python train.py --balance_loss=0.00496 --head_dim=64 --parallel_block=false
Below are experts of layer 5 (counted from 0) of a mixture-of-experts language model. Rows are named router (the router's row for the expert), gate (a neuron's input weights, with its number), up (a neuron's input weights, with its number) and show model dimensions 0-127. Each number is 128 + 32 x the weight over its row's rms, rounded and kept within 0 to 255. Numbers have three digits each.
After each expert's rows: "mostly gets" lists some tokens that are sent to it at least half of the time. This comes from a sample of Wikipedia text that the model never trained on.

# expert 13
router:154122135062137093120145094071135122161158126171154143151163140160141099087110119087061146090137112105137130132080097067111127072141120098126129144099175158071178117145101137104146122099160141151068130116083086136117123123111137167071175169135070175148114131124121123104140104199158076132123121097046095137142224126114141194107127070123106083162143149074101160082139150144107093119143
gate1:155134112062155096148172100112090073137156120170127111159138182058099134104124138138047170097153165105092099161114118167155157156052162139154133082166098130084098128110132127107155106133134129133097170099119192124163032139143126098179143179173082170132132139123079119170193150163138142130145146192081113094091118168134171150104123117183146109135160115160090134134129098131125121145167
up1:201152079144122113172137117094074135092138133103085081161095125123107157145157059095153134145170121181141119110118221124124152095129142112149113111102099097073169192081105141112157126145137197098134163144166153115090084126146172116182166147146110097145111122158156158168147096149146073138163172142143157099123128148079187138087157182136095163103144168127134084094137207098155142153152
gate2:143100138143140113083118157152174147101123125122142196095122162120111149100171126160155112124115144025159048157121185101173137065143069139157113127110149117128123144149071127128105095151137115088111157206150122115104188150128163154126159149083113114137027083138145117106161142157088101123132175061155156132183191156118107124098136135089173145140162120096128157099096162132149103128087
up2:071123176184147147142133116097149113134078138171135095111163094149208066129157096114100141111160151119069165040117156208092177097072155133169095091117151100116167149135180110092080195116104160149158150115121094108195129176132133110126122138142140087122125115081115135154144103110114114158159122127139141144057168122151106125112163168164110145130128155185155088160098136134188134115088
mostly gets: " re", " dis", " con", " do", " su", " inter"

# expert 9
router:125116146116096097180119156124183086161120143078101126137150184132070134127144167114096242167168171126069101143086114145115106139119125143109045140058114149107210138109123146126164177115188149151075145107126121123117168153121141165124183119100148164080119172100109078097155103128127147151146175134108143123093158098168092184107129165093121132117162131071127106156099148163093098121115
gate1:140097084154146147132053085109141108126150109129133174151128125147083082164130122086085145139100089127136121173102174158176105110169065169130160127127092173134140155140149053116212113131156122163104126137123119076176119137086090142182114109144109121072132062070116151099142173169077162119150120140098066176077134090158150135129176141111149131132087163092100104109123078186117093113169
up1:124091108134092118036093202079163096079099140084112097136087112151135025127130126136134175185121151174108055148143117117162129164170113132156071120119115144134180071097094165136152122121092152138139098146121095120154120156047119157111137126177174117070121100172110152107076151150145111143182083151089115079091123172124163119095175126138142104116148128106131141119121167160124124119091
gate2:123146127108152184115162202121107126139154123107171111135159141152072168128154148129137186121144119114053093167098113098120179175118120108141060092146152130166149100126102090141177132093136078137165129135141126145054159144153111159176142044110154157130127110138163101105073119076140058153118213160118094184158143122115132127078143105094067141134116112127106133159196084151178115123115
up2:119081167117128092131127100173123172074090118095093127115127126119163124137181122189142088121187181114113140099104094115107138113082128158177173173119095112109054142097105141119109155122109132153169152107171109124132129231112118167101126180163119126102101134067155177138116234131167155133106100144133097122139138124130153113155133156139122154174073183153158077136099161172108174124194
mostly gets: " m", "t", " every", " even", "mm", "br"

# expert 12
router:151116126127077158129119154123112127115187112142082138171156171132130142082119136089116210179123171079139143157118174057082119166116131144092092116156156123108160132117109155123145195162161110154100137132100036149115108124081088147120204141103146099096108131129143143065190181139130112169144109129064148126145147070096115130070171031108109117112125122117120154146112140150108150095172
gate1:122149185108148138099159092209141178148116146121142222085147124096115121171157132058117121162136097086106158122165157136149108188076150125123120122113094139181116119127104132117103157110118085152141159136118088178191121088085115158151165177116121128091091054066160107054164149099111136178172109174105144113153179125061141138146152102129161152175129144119168091131145114135086117150118
up1:141090150145106111126116119185125133093164115100126119147110198212097149158159095144146099064125106118098111111121124098118094094121134130117150127121152126121128132164177063128155113131135116130064098133139121116111142201138090048121058169151143125186166099125126112187154085177083151170120198119128111191090070145128090133113142184123101081134132180093123107161135152196137133170173
gate2:119151133127117069101173123093107111142126129161123115115197098129124237131107106104115074151104115105153071131121167083106078156161148143181111139113131067171112112146141081157114153159144091149061107119153158075153075134186088170128152123135141129036134127132174134183172128149117131095123100136122088073150201145112189127139145076105129088121125116152106146144112136090140064127108
up2:112101080122134120173127134153118172108173154121161166119088119080084069187133167146164116117129159133037160117176099165115151086062077086076148142084134139063149107116096135156130152109100173106177117157127130117076065156120164097154112172163143130226094112105109123118091091130143140153124157152169201158107071128121099136131132153144150119152170149161147142102153119110104091105145
mostly gets: "|", " |", ");", ";"

# expert 7
router:116072099046134117165148098143058150146170090150133119170119155114103103114128132066126178171120085090117150148069092119139117161126122132142066139159186168113136119099157146189147119159186107121103135137137125111146101078108072123101138130102093193081168121103130132115146091146132127082162130123041141140087134079149134201154129146113097144171143111128142150181104147195119140081194
gate1:107138121078110163165098174120077105142161107151136089129126122130147107080108123164089133183106089136152113133027169150128141154171126169090085124169144148081181142077088142156152141145129136055164099142178139087134145076108079167134111119162150118146141149148145119093090157156138141094167144102048118072107113186112167120112093133082087099141170086175148087109146147087132101174172
up1:159132095130143076035157191154126090105147123152130142095115136112144152103170093130156150099101114154162129078167115113093164130160106165125141131124118110115146122116108080118100095169107157142162131104127156096088179180135111163130041092147167168136135190118166194121096021140100034121170109172128149107185114121186128109117147160136115103079070165139119136143126111121125126120127
gate2:157162125145161113113084144113143130126131110120094113131193125101140080138194113100085139131124125137151115187121132124110125136154083007200161110166132161094104146161101146121168145099195146086140111122144106131136103096146132092132118134107154200152093149177100070151099093145086132159141147213131111126091157144090092109075098144076095094084143127171135101142140101187116114173069
up2:123063180108169110168164039137090112103147144064184123137128137120148100076114138104166127148080120079105165139126118138121134158107190152156182112148160116093088113149205167055132163124134138186120099118139104140139112128096104128134115181144111147130174074108130068152183116134160157132148166079129183116162153127159094129192128162141174138084114118088069177157132120104102152114138
mostly gets: "@", "<", "[", "le", "ra", "fe"

# expert 22
router:079146144116109164101131161124125084181127107109135124143165109118058104063107123155077155162151134076150147167070063108076160174105174106109085097092156124143140115117081068112116135190127087118076105121134090181113103158111148121184130108058089142103130168135075088111139119153170091130130176083057142138100159075126126155129111074109115112140172147109091105118081117157109159104157
gate1:067148050145079168127115088158122131129110142099065155110128141128147158127120121166137161107139119123091167201134082120111165099176142111150095108048089118134121080159135158161089097183142151133072071117070117132150153159142122128148106140155116134091151142093107139108158120131127106140141182150090079138099138138188122130117111111184077109102142153091080170133153061160192117054070
up1:114125132111110092130135131116130144169115141144094132112189110200121083148174113100167117038197070164122101145110187094189138139171132154101146110114094126145180135139089081091140169114128084164087161048112151140126103059113124082176121114187146113130108149126133182162186133137139123131195187171103116085099149066154128107160111111123124130114142182133111081091110127130156130129145
gate2:072101166142123152089141142091135182148096194119104143077116149129130155117123131084108156091157170140121144160123146103128184061114136157047108106105128121134101124149159119153137114127159165146078179142126129145119118120116134130102146116081095178130090101175128134132209137092119153119125095138103165125083164161040156144042078173110151185161169131145070139141115123091173124208148
up2:158128119120103114112094153065135108119136113111129099159149157094124179152172134163133137142120203093098090132127121080177169071085097196137113143151149125136100151175122165110121168122150093114091098114120165106167072157130146134202119110140098101158103166114175141144161123156121101148139191101094098118111175173136088171165234134102112165169129152140099160128069125199125183128086
mostly gets: " \"", "After", " received", "With", " under", " after"

# expert 14
router:115142145079081117157158130168084168159227092143080124159142158156100129129078161114079104145093132108117122134135102091132163117148120138126142115121176132119139169108120127114163155139158055107061144098109103102111098075152097117168171142116104135050137098114119130090159122142166105205121163159029143165096135148176075147093186116097096107178146106093117122138110183131149160095146
gate1:130167126107087140113091141077113083159133087063107080140108157118129163093130144099176136119116126111153147135146140108117158120119204230065100087129104129115114146099152117165152145163119163145045116136133149108145127150124209157126142116142083126164133102116169103133177099070140096135124087163149135072096176134111166160116150137130102138105133159130058071142070168096149198180109
up1:067105145134163197150128153159177105141089176144167143127109066165136096143092143073156148092117139125121124129046094124171083147141136140155173164173157150082084080121152105185106082166121087110117135127123114143153104105072101149156102098124120094112103145124094093134161121106133205133111166056136140086187068159115141178099119112105147111079117105083176117121153090106078168158129
gate2:199122121105159151142089189150146125166183166123127121216133086122103080120116153155080113175134152093156112138069085092117111109144139137060093060093190144140138155140072118192137114163118112114079158124140114131074120097116138162153117118095063115114103114156185039083091119103160113172147117121120119068129120130120151142116132106103112111088081187123102114113092154110115166149145
up2:143130079117132149156154168118107130085141128113153059148140110172112178089111170044179132103123171091085114087125177110135172056183121098186149147138147113128106131108158135157147092206130110150115158165181136133127098137173176135169107108109122154141129135093142113133133141153072117168070196142129090186151141150101112140073114192127085117140097094140151122092209149118170139106120
mostly gets: "u", " 19", " 18", "‍", "–20", "–19"

# expert 8
router:128109132103124164173101171143083152160140095137085147138157168120081131118167118162161189109108126079102135122088155025143105108111130121130127152143125139101187096123118112113145136156163115147123101123190095118161109127138075120106134124105057122054113132195106074088199165124140120115126178145099142141145091088062163191096152059109095126141133168114152100167070078123131160145161
gate2:112093140132090108083067155106118143202141137127193071153127139085137121165111075119104147136133100140184140135132129080133152156125127099113149120141090113173100148095160103051158111157130139175155180163107100098115122144197094099159163107159144148134205132211132144169133126126102116131114147157157149098091123113131127167133136097227126103130157194189151114140129213164129122149143
up2:102137108149123165094116128162140112142139189162124098082110219156066142170117144105163117112158135151181131132084145136115151112088115059144154134115095109183176117152079145126129105151102108118096173133083095109147096128090125077151109114071158093113112115164104111088121097140171078218120141107176110141188143106151083090159076149146205148104136082111133136190111175122122094090109
gate3:106126104133151101129045118145134162100108153135092092142125118184142120141189156150127100112169083157104098085119161065145110152167056106094126117131100133120136094130079120180116112126146152107105102124133068137170113122160181109189108068114120100122129069156153082103141128146108126113090162122117126164167119078134202142072168086119137107193113086088206154116113126195121198131143
up3:151139137176078160113138106136120077120062155158110108140131186111155151151141110123117113164073198107163180151137095181143100120095164133144110137159128092087099160204157138120170174086119132164138114136157132149112151105166163107130120134155151126096068108162126083144169160132203097133159086108168091209147134145116192120082165128109094091173099177092104178169072100111139110104130
mostly gets: " Location", "^{2}", "′", " (1", "•", " Born"

# expert 19
router:080114173114175091153095148149138137197177123145129115138193122101123072110145104100095158159120134125086122114129113046188169073138137067098104092117142118111154126115098138142114134151144150126132103113119080141126126070090119109142157069087100137063099176121133083112132170127175122148194180140079155135145142015101108166122153093130127122096183163107104154142109102132138164089170
gate0:091126180164174088158113199147112169194127124160114090209202101086147105160075139099168037164136104120111112108106158062146107117084114128104154115094085057087146096146146156161186101174140108113120115138114154174099126103194126104143192120120136112132106117149141148088154124108163151100149150129153149105131154155091167093115148135120078100136115132092088132111108129180081107136122
up0:159142134129143115175155148124182118100121148134127147147149073087158160119140152128112096148164186059172136157117131165139163129117121150112139166152183138193176139175134120117169058104132224069072133152153128165147141123105183150119098130090123172088117117097139078119076192157084147146206133129144170103059154108076113112138147126111122136102116073134140090132140184137082127099149
gate1:128081135042162092160103109162081206178154076102148186150167112100119109172112130106118158105170061111115139107132172096137128158144110169069114142099162123093171102157155129188071157150145128159105101085167141155181116135124159093100142100133170152134094196076137134121100101123135147148104090081155135130062205111103142132112146096140152174157143106106150151130082175154104127128125
up1:131126133081133145130185127092168118179175109151148080120130125101153114136148128181105133074144095110084161090151181121131102131146089096117158100143150141135088153082200083047130143135130091138098151088118104088106112129122127115123174141118116175127191078101120096110110128167172152097180102116173182139131203099175090084136157156157121150126144252122104127114141124086166135136159
mostly gets: " song", " music", " film", " album", " released", "Career"

# expert 1
router:125140098070097145119107164109163035136139091104052119139101106134144192112120150108103149132135156113133088107077109079132143118145056161102101106145123133124132141097126119183108142122169151113110143129152074108124136143065130162125137057088104176098111117115193087113146130134120093150170184128107129093165187149085142239040136111067132135129094149097119120106132132136129158135159
gate0:092139094162119156128079148128168135119163161121100139142058085134159137109160165129162108119146121098145088141093138116116113176166116155105061095121080091117182127137155085186147121181143143079073170122078120168116106113094097090145125109128071123092167126133203143094159132142152062123158110230153078099103109117171146149103127100165116099090113190192146104103157152089120150125147
up0:122090135144191091083059145113150095113157076146121138086110168143150106100093150129084144187131145097099098118124133111165164159101156194145134125122125141161159116108098137130129142168143116147153111165193209091200167169125076166063181156164114114174177046120105112132131139116097139122100119134134200123163107152115168152101125154076107141130084149170106102158117151094077119177128
gate1:105147085121171174193131083196181116113177095077101112091162120166096149142150117169147122161197145077126126097124105124104215120139100130147116146116145149140130088155168147158134160101120205151136127118158130119116159182069070162153153156091153153136160158150197132133115164178150152144134101121097090151166157110152156176111193149103136126172112123102092119120071138179119078154151
up1:159156140115092125136202155149117150128132168105134158092100108156115149107085168117122128130110115172046175094123107141073099094093131132071139149148125126171149204131167137146052161107120115158132104160065092111148163169176108102111096162120159153127180135186133125119113160133181148071154100171100098110182096068201119156181092118127135134121103152157099114181138186106107159102114
mostly gets: " California", " North", " Central", " South", "shire", " India"

# expert 21
router:101126095103116169192133138135123158145129092144113097185120141113119116126152152120128161126116131088088124109131148127139188186090137172087135059072143108115219140112072139083109142116154134114070129109179103095124070123121116142119164105098153121078102138116110115150145170167137093151143095170118108103088132102141174196107156097062126129172124107032102091136147134112159148033172
gate0:097139111091140141124173148118119104119164145095117142137114123123066164020138170123139187150073113104061174161176118121162180131121205145107141135150115097130117076118067127084134175102171039132110090105146126102114049072131117146109178138132092162140126140093154128133129099120129125148167104149180180110166087159106110161125158153125169104110132149144135173105165188114137157103112
up0:116144131185129124159093127165076140065122221163125134092174116185109146139124149137106073175159180152169190135148052130116149163161115091117138157163140116102121186139106177135103123091147157130201171096129072174165102170163092120090123148124108113140139049138154146125094153126125115199123092101165144112131129108148088137091108154133107098200164102146101107105126131117138172157153
gate1:154131098100112091150079150153146102147165141178109114174174084114111077115156146146084067167128093133123118113037140129153130138150163131080115092119186125120193142113108109154134088137151118116110166106052115164132137098173126044185174111051092130114142162139142115161105123111081103151156137107143074116137120106167085132104087110116044092080108124122117114098080122115108181094105
up1:149151144185125049171125182079086137172209126105146099158121164091150106048140102108114100169143087120056183090160109134136152154106151121112125140165172135137162114212149088115122174156090143176104132113157126091160090096152161162136140112124095129125155171117159100139064094123166132057149094136124131106153089142118151151126139126135144081112139133137076096091136072108092075108124
mostly gets: "hi", "e", " Te", " bi", " School", " Si"

# expert 23
router:077130135054091168172127121151149061142175078114150138190161144116141147084101151091083126167129128124161145110121112126128170115141194108098064100153134154090213171115125093176164145110131125064074194136178096139144143124069105153123196113090103126076082156127146131124126141088103131137137135138106149094153135073138092158131091080126072149170126152134095103102120121156137181116151
gate2:146108144081129141165117106116116113149169067137137086156105102122081154112055104182167146131109099146130106189117160115111122152167103124143051149182155121161144114152106116141179174109146139142130138100092144135078144124091185114140146073106167132138198195109136111123121125119123088118095147130161092088124212149060083110081177080092145132060164108115162176151177077130141133095127
up2:129130174095133122219139098103123096151139072102131193159121084134138083112108155118108133141140140136141163090132154133095095153192164176161123130124133139090158152084104070113079140135147169110154102136127107037102091080088190143099134185122148094134110088120117090117184110150221201129114095152133113145120144139123153131133124129134118146049133117085180131153147127115190131081165
gate3:166130121123138146138184168144131117120121105097141103221171155064113109108130166103130147107126127101108079186085062095088161120093149113097119123132156118072104107136105119155163152184167137114106124098180117153118137064175156126189144098114096146114162151150095109123088090146198079130098184137075108191169118130104098120133175081148105151119098193106081156083153129099083128157147
up3:157111129120113154170146168112157134141120169109139145084081133176144142146062149137171139135123134101037133151154075109158119178027123157140130164090141116114114076109134104159154157148150089135128157046127155134076113122122104163151113177178134154116159139112100150121159124082170149152122194169092122165145149114119146167173165113129191100138202162108088188137137138146140083077163
mostly gets: " first", " five", " third", " following", " pa", " four"

# expert 6
router:118107135084091127192165107178091148138166092138114165120153137148110123108146145165112167160137125115105157134135125107080174114166126109123104079202187136123156179127067164071045155120171074104113118147117038110116114109096081202101149151069132187141132154115162118138137116125104116148178110108123136092157148096117128154104106128062079108153136152109085125162083141131161068083124
gate7:084143063118092205131176130122113126116144058120119108197111164119185133136098127133149161164069111154127091155123142119188178193170136111089124110142109124127118092046112094168124151110129140087126131133136146126115163122066145101142117101100066075136131095095160126159134126131073161059155175081114098085134116088228129168101084120138162148104120138133123110126078118159136149114124
up7:166127134144098158147162141106174142124173140126183190124171200111126116115158153127130183183076131149128130152134170137174143050098134099153084127104131140114180144137166188063134165105084135083132192120125132089165104145085114150128144127135139133097088196114127119206045131081061135119116145113138111144137152150123068118168176119179118133136099160118155138154140076111153116073125
gate8:075129124115159137126086164144124074119136152177117142108162168107160139143154153156147121115139139065094111075138133050109127131086192172087151155122188115113131100164177095096140142115112112128139109008151065178096149127121159168109177110144197120120164090169139073121152072132112121149134131104131105073161122094192080109081097123144103122139135152097106084151132116133080129157104
up8:172060108131134111095102136134125082126129119136187109129126073160130089119128143116087112120148172145116140138117130150087122142125093147130142156119115131145082173116136146138113114098108014179116182194040146116153117130155181123108095139104114131100123162128129184178095105201108101119114107098170182157158163158108110125075119077102173106120160103163131128209129144197146098184148
mostly gets: "log", "ack", "ious"

# expert 2
router:138098132108072119135166147087094128135201141152104127138103160154113121124109166114120140111144133136092160104111161134189112106170118097129052107096150139082162140111073122122118161166150145164104188103133075074115151148118149173101192120078117177105133129116089112064176123125079166148067124119116132164163156110127151186093064073097101092099170121078125128132099127119051173062121
gate5:143150056159122120090123153126087084140169130157103051071118214147165096140136149128124143127128146063108128114136153112142154153123112142192115123081151067119153039106111129165101128132135123154105184114102111134180123099115126124175156172162152069071113134216194168141109095125106075094116151160124117137120138104135100185115088113121129113097138141179143140172113181161095141129167
up5:150188074113140147085138148114114125164128144074107060131171133148142089188096164108126160108139158067072133143132129108085124154138116022143134128104131169086120156135144174147117178134131104175095155135115129117107111139140100116193103145120071198067110114132093115182109135114128125163108109141113166211143085131166149084129135153138169190145113102119158122133150181072178118115080
gate6:068136101115073111088145229107143110163084133144149108085156156074105091128149109061082100150103158099133148123098119139146159143167153141107111084113112136130179147063079125120161107123126121164155170208120083142113150196090078122096090136101112142135114068122174195080173170115122115155112103151123081103168101089095175146110083079123147115106120087105133146144093097148126139103126
up6:099178104129169150113107069162180139190136086090141171114084134172177159156166133188076166100079143159119094104133118157158077066155118147135134113086108121174168121102158179121141125115157101103053107133128184131209165125060102076139134181113170127152150127138133122175135133094123158119118162109103124153097085137115066071134156120161155131135100190135167090133121140105101146108112
mostly gets: " found", "act", " sign", "lect", " used", " represent"

# expert 15
router:087128118125076133145139110124112124179194060128090141152147177173093134104078144096095151145141166067110159137128091097122175158098110128103088137078135124147179100099117124128135158085146110131090080129126090159097047128073073170141147133097122144079145097138081106145159091164125165148169143114093133135140136117143106219132111087128104083209164127093111115160118128123063170087170
gate1:131127112122140106161154102153095155115147174120142059189155115159183125151117106160119088177128109144150167091135131098178143150143154072089091113106106140135167176129147099170145131125126145118122168118090157124163186159085077167103121143164144066076129140105122117102111134059084104156255145169149080117122141076188129119146159110131139185175087147145108118119121116186141144140154
up1:190172098143164189183191102091129148197170123154138156112153207153119094148123168072113139160141198089111129133157136139136167134102073106146165138157123111129137118106117093161195095132124175155110077148185140171090099171147107113174113188115101126138116125136088115165115146134072136145073167096137146121150106167120104150128137157132153077128131088113227099109111093100145151127135
gate2:166112184127192123195090103145166112127149172158126147147125119093075064167105099121128103142103127124071119135142077132171101066140144127181123162122092160065119117109141131123043127140156097131149114084105126151086116119110103091173149083102156156100135201066128094134150081131088160157151122111110129110112149047099088145145116156152161142098202163126127164172155106141099177096156
up2:147136126152185092119132159189154146130147162068131059150096140086126118105115117148144096151120109122090092126140134138174128082158097125128131127154082107135155118143091138113125132147118071111156103073176103130140126135136163117163106076087153172078141217097141150119153114178190148200169169082129131148101135096130089090170091096099101145116120191093118159161154144092101194054188
mostly gets: " of", " between", " on", " at", " around", " about"

# expert 5
router:143067131080158157186134105069133085116129114098144132143121140103117077097129205024102169190103171132111155132106127094108131160106095104143094138186177150113135108126149147151170112165201097152087154131124085143105085089142141130130188123105115158111077159141102126111212149154150125126116179121100115162120168132136132173096092109087105078106154164133123130160159145107091175082162
gate2:086167185103118109119114132132167093139108145106104167149161104065145106121101150082151083189169097115140156168111125086144137163093112128137084156134130125121143066165148099072173133146166144142071087145144135144160080187154135099131170098170108145130098141096093121068176164147029182127106093114161158193137187100116072120099122123124130118098108123157177078134107122139146144075177
up2:084157133143154115168090143134164120120140144106103135115113115163174140117120129130105131106084107124124092134108165157143128039174101155105159114076121130137147147094082185070093095113137088096208096164113127080113094097142146146162119157161151116139144079162116084153061088127127080102157137096090147115135060119151120147160192150065087098088139070085098103163134173166151093123047
gate3:110117117110129135190160150173133062154141127127141108131131155125138147060072089098167142178119141160171130143043125080115180103129128100140123123118128128094146111158108147164145073201160121098111128137132065132130066102083147096155224157144101168133134157105136097093126118107121103163096171154117128077105178160087105107153129095119148128155135057113074179057180123122107101103147
up3:101139138156100101142111106132126180097102110200096125172101123187101060185159123141115103078064123115105144119119119165117115152115151152132148092095130133150154167099151168133152132102140112123127102156163147150128147176182168140142120106202116155135144098195072173116111132122112102117174095157080056178127064128193159066118074114202166117145174107161161101114124131108166153162148
mostly gets: " imp", "dependent", "elected", " young", "posed", "right"

# expert 11
router:115151147110058151093102076122129148132124070123023117140118138123098119133168154115066138123108189114134103149129153072124171117143115124097024061140134118133167142089116135141100155120173126096109125130121081124137150159070130136150160130140137164089123148132158095117132167141094104106195116147107117169121132097157147141120202065095066089171174176112163150140069114151171098105123
gate2:081151125161104087116141195127113105097163144133118150144114088149093112056148120126147136174111075147122103098128145142117149092178154107115086122148191174100205125142123161175098106145096167103119074123177112164151146112127158137186176097102107090045162114074152153079121103125124154093170120120106121131127086134199159151116193130128115076111112151149080096074122097192148085118160
up2:088107135109080144130081136103156101149143096101122151142179112115173068084123096146010137078155140151144127093183139091155166116159157136180235068126154119159177166093112167160173150108139093122120165125132110110186130100111093136128104117136122129114172166065099125159135147084118133167140126127144129124120112161159140106113144149188133159118090132093075129069155081085105161114135
gate3:114069161094123132126129095168050132141138123122135116155158144107119171134143146143104159180100168106169133168100161155057169136166126069064076107082116129141119164107118143093128112127129092145126169135142097099096122132066080125055107142038091169154110164081150061117169119209156159107139134153103118156143178118095102139124129129139109112132146134105085113204121134076123096078133
up3:144174115149148182138156159145087131111174160149192124134145154103138150103077123119100170101181113099114117122146129098135082127112094108115196134086094130147090148117150136092157107157140161139134131148124121209181138137142158164047176078075140139083061152072072112075129051076140114163124176073156150188111134089120096115158086136078114108142120142122118074140124146135125166131154
mostly gets: "burg", "č", "ford", "ő", " Smith", "ton"

# expert 10
router:114115163122117140162127084116178155159147070149076117145086153108097139102135158060112187123097132094126099126129096107086140089151119128137090099188123124063124114127107143137103143122225132121081079116138097112116158107102137146152184082122145180090123140116067083141139123164166153180144127126061153220169115149108095153050125091082112080170142120101114155123106155138167104087138
gate2:128115132143090094133131053104065092098079150101074199091138155139125160074143121072111106117093118175095161207127150139089190146163122179103072109130152149083114101094100113149115162117147168122084122152160093049133087110108113112097124143109132165113154107135122153124165080139122098125134103113105156168120139146118129155052142044086153132108170118074138146103083170144157098131099
up2:116117117143175084135136085141120085156150138098145193135142117164093142179154071112116180152094194146109136195122141131104210170149131081172126150128158141041156086133092115165127109129128149153124108098138166093124119126132098138081131142144092126173023131106102160092103096162115196122122147161139120140109168121085092166139118085160065089138132142121079140172094094132158095089150
gate3:147138178107119109110146115116111144147155164137146110177108139072107138167104078098169125143138095152107115186137163123186098136106115083140055080110152145123177227169100118114088199131148087099182112085103170134176100098115165140088140099108154127132156120129121056129147130126164111153157119131175138150128175128148151095062105073093136136062120121156088179105050143127120100139095
up3:176080185139173134121129087107091128169105152111114100041094147180088154127183111103100144120113162119149161109138113138096136115109174158146028098096128141125128111127044173146119089141157118169161195115104133103067113123138153226153117163139111119153124144172108136196144122148092071115115112165140144113135081125178171129131157105131109148097153111109175095076141132123157130160154
mostly gets: " her", " his", " their", " Thomas", "ers", " its"

# expert 20
router:146125096065077171094092119170137115169144081109118152185164132121113126091161163102050127120154170131141137201128111089147114110159144152099068096097098170122138139091070130157124113136166111147098152137138109104139159160081163114142146107108065157117099135084063145067125136172116116190091179079105135135141148078125134131127119049095164141174110138086100099117105194126119159130191
gate0:141113120118070160116182079171153163149159096111142137128158139151158191146089137114111059117220172097144149158162113108086110121143127148153161126150114130080105126060198103154185064146145145165104136158184137160185090168121190147132122128087097094141134133104111124112155169148163113158099098142146148179122161122106130159094112118110117114139137148050115099101137109159102194090191
up0:120093155125096104121135131099117114089154135195098081136091157072165112094167171055188118169079076194119148103153201150067123140083166144137135136074152123169122130178151078111180097088110158116167086161104068111116132097148083123118116089170148133106109139156111104110147112078122067140178145128156119114089160111132106110110075150067103133124143179090149104110118136179136103133151
gate1:202133096081183137162100183152185140200108174117113150134165137138183139157166153139151140134061105114107146170116168135164150071127176114139142126124111153130144119111120178095105134109130085095097154103107112083197123073076176130124090143097089125145124170089171116085172051142093137129128147128114121158163187155137128130105136102163134116062130135052087189109098113158126109133118
up1:135129129164140163100128123128138059121124151185130124101137147142092076125113114114114057126144122103212081085144116100138128143127120169128107125128111090154110093054155128116088103131124119109097192122121162143094177144108182120170132110103182081093112122112149160120150130068093103077135144175141139214116125064139165153155132186121079188183200101138125130188167138140123194136114
mostly gets: " States", "V", "S", "Z", "X", "ț"

# expert 17
router:151095115119107155138087110114154129132131115113120162125142181140102110130094154118073132147078121082082147122134120067142151151097105079083084153164174181152192137065114137120122148164197110076108086177183116139142169137089137151147156159096154217120130175138190146138140106144137184116115159140051147130122136038168091163097103120134128066161137167097118116126126090116119151128174
gate6:098141134146141163102147114155125167128135098104109185178121147157097145132138114155118052147168175173113122093117080130142134118162109065079158144068078148137129150166118121164179160111156116116137040116102157107144148136114120113103225095130178152103142084171117165132094179100128180189141169099095133142116122096059142080125137155117074124144108119142087062130132103164129134066090
up6:169149088136169171164139136147171053169128171111129123152083138135184123119133112113128046139142133073107091122156145095197121130126068165116163128160118104138120139129178138113144110172092118132160193088175117156155145146158190117062171137092106139081152087153118132113122119131133194126157082120097080193099139108156193085116129162148173152070124073112156113144152145104166102088128
gate7:154201074113126115088133120119116122082114098125088187122156090116162158111083078143108165156128129171125076122115168106161119129169094119138100136134105134157157121121124176121119163183114144086138096112139162103138148097073137177109154125183151094155171167136152075044148109147102165153152144116215082132179120115152134143171108103135115131166075151115049131128118139220068142124156
up7:120114117131078118131180081154126143118086101142165096111110155174077072135154109091150155105158110109103076157140073116109028121124140129150087134167131145113138056107108168095082127148145143090110077157140173110186153082112137148123107184112094175164117177129111151103121047120175141153072105145089161093127147110132130131075105107096132110174193112113161076140198153106126102148127
mostly gets: " part", " win", " place", " large", " building", " back"

# expert 16
router:116144072112086161093155067150156129150156111132098112177096130113119110084187151147104155129071098067159127127071113090150139167137173118085102051099178145127177147097100122126102186161166115121093107122116066179147091129101125137128137142095100170130154180095150140108132140132140100105176130130065087076094130077183158164126156079148126111127150174086144156129065114109203100123122
gate1:146104143170040117144092129181102144154130108164139128143109133103144142125144145173151112129105083149145185150199156091178121112065147075144123069098126081104125181149085078164092163140116171087035151097171112187132164149100114162171092100083111163109140126105091087109094167158159093129137111102140166091148104141089117121148075063130130120116138145145154107108164124180136143177123
up1:172187115178130107094063097090110105192178091174061143130104080130184155154135123164058102109100174155143140109142162130125106128090150094086124102174162092127129182143069143158192160100154174119081165110141075108087129128134106108146120125194093136149166082115185119124134173169148135067149135141075083151113084165138143134123128111178101119150166169136124102160140132121156137134139
gate2:068130143105064133151184111097071126115124088146151073140133084131133095142085121130167138180102106128150177124116151120126094166131120063195071122090131105108174147144146104055134143181087092097143134225094118160171096113152091075131153122165138145107135133153139162120083102110145079081178129112171141130072167127089122095132140153127135149131117129121130118164091080061159160071119
up2:099146150140116173163125128097139199093103126093131167086121140124101156112110091127078126147074175141119163148119109135173102132180111128129097072113150141163099179113128172165133106073173128126136133089120074181167127058078115164062098119154111193156119122158151102136142115108084166167054148111092105129149129096089133102168093130162059196116163150159104135134138070058154117116120
mostly gets: " George", " Jack", "&", " co", "ö", " Tom"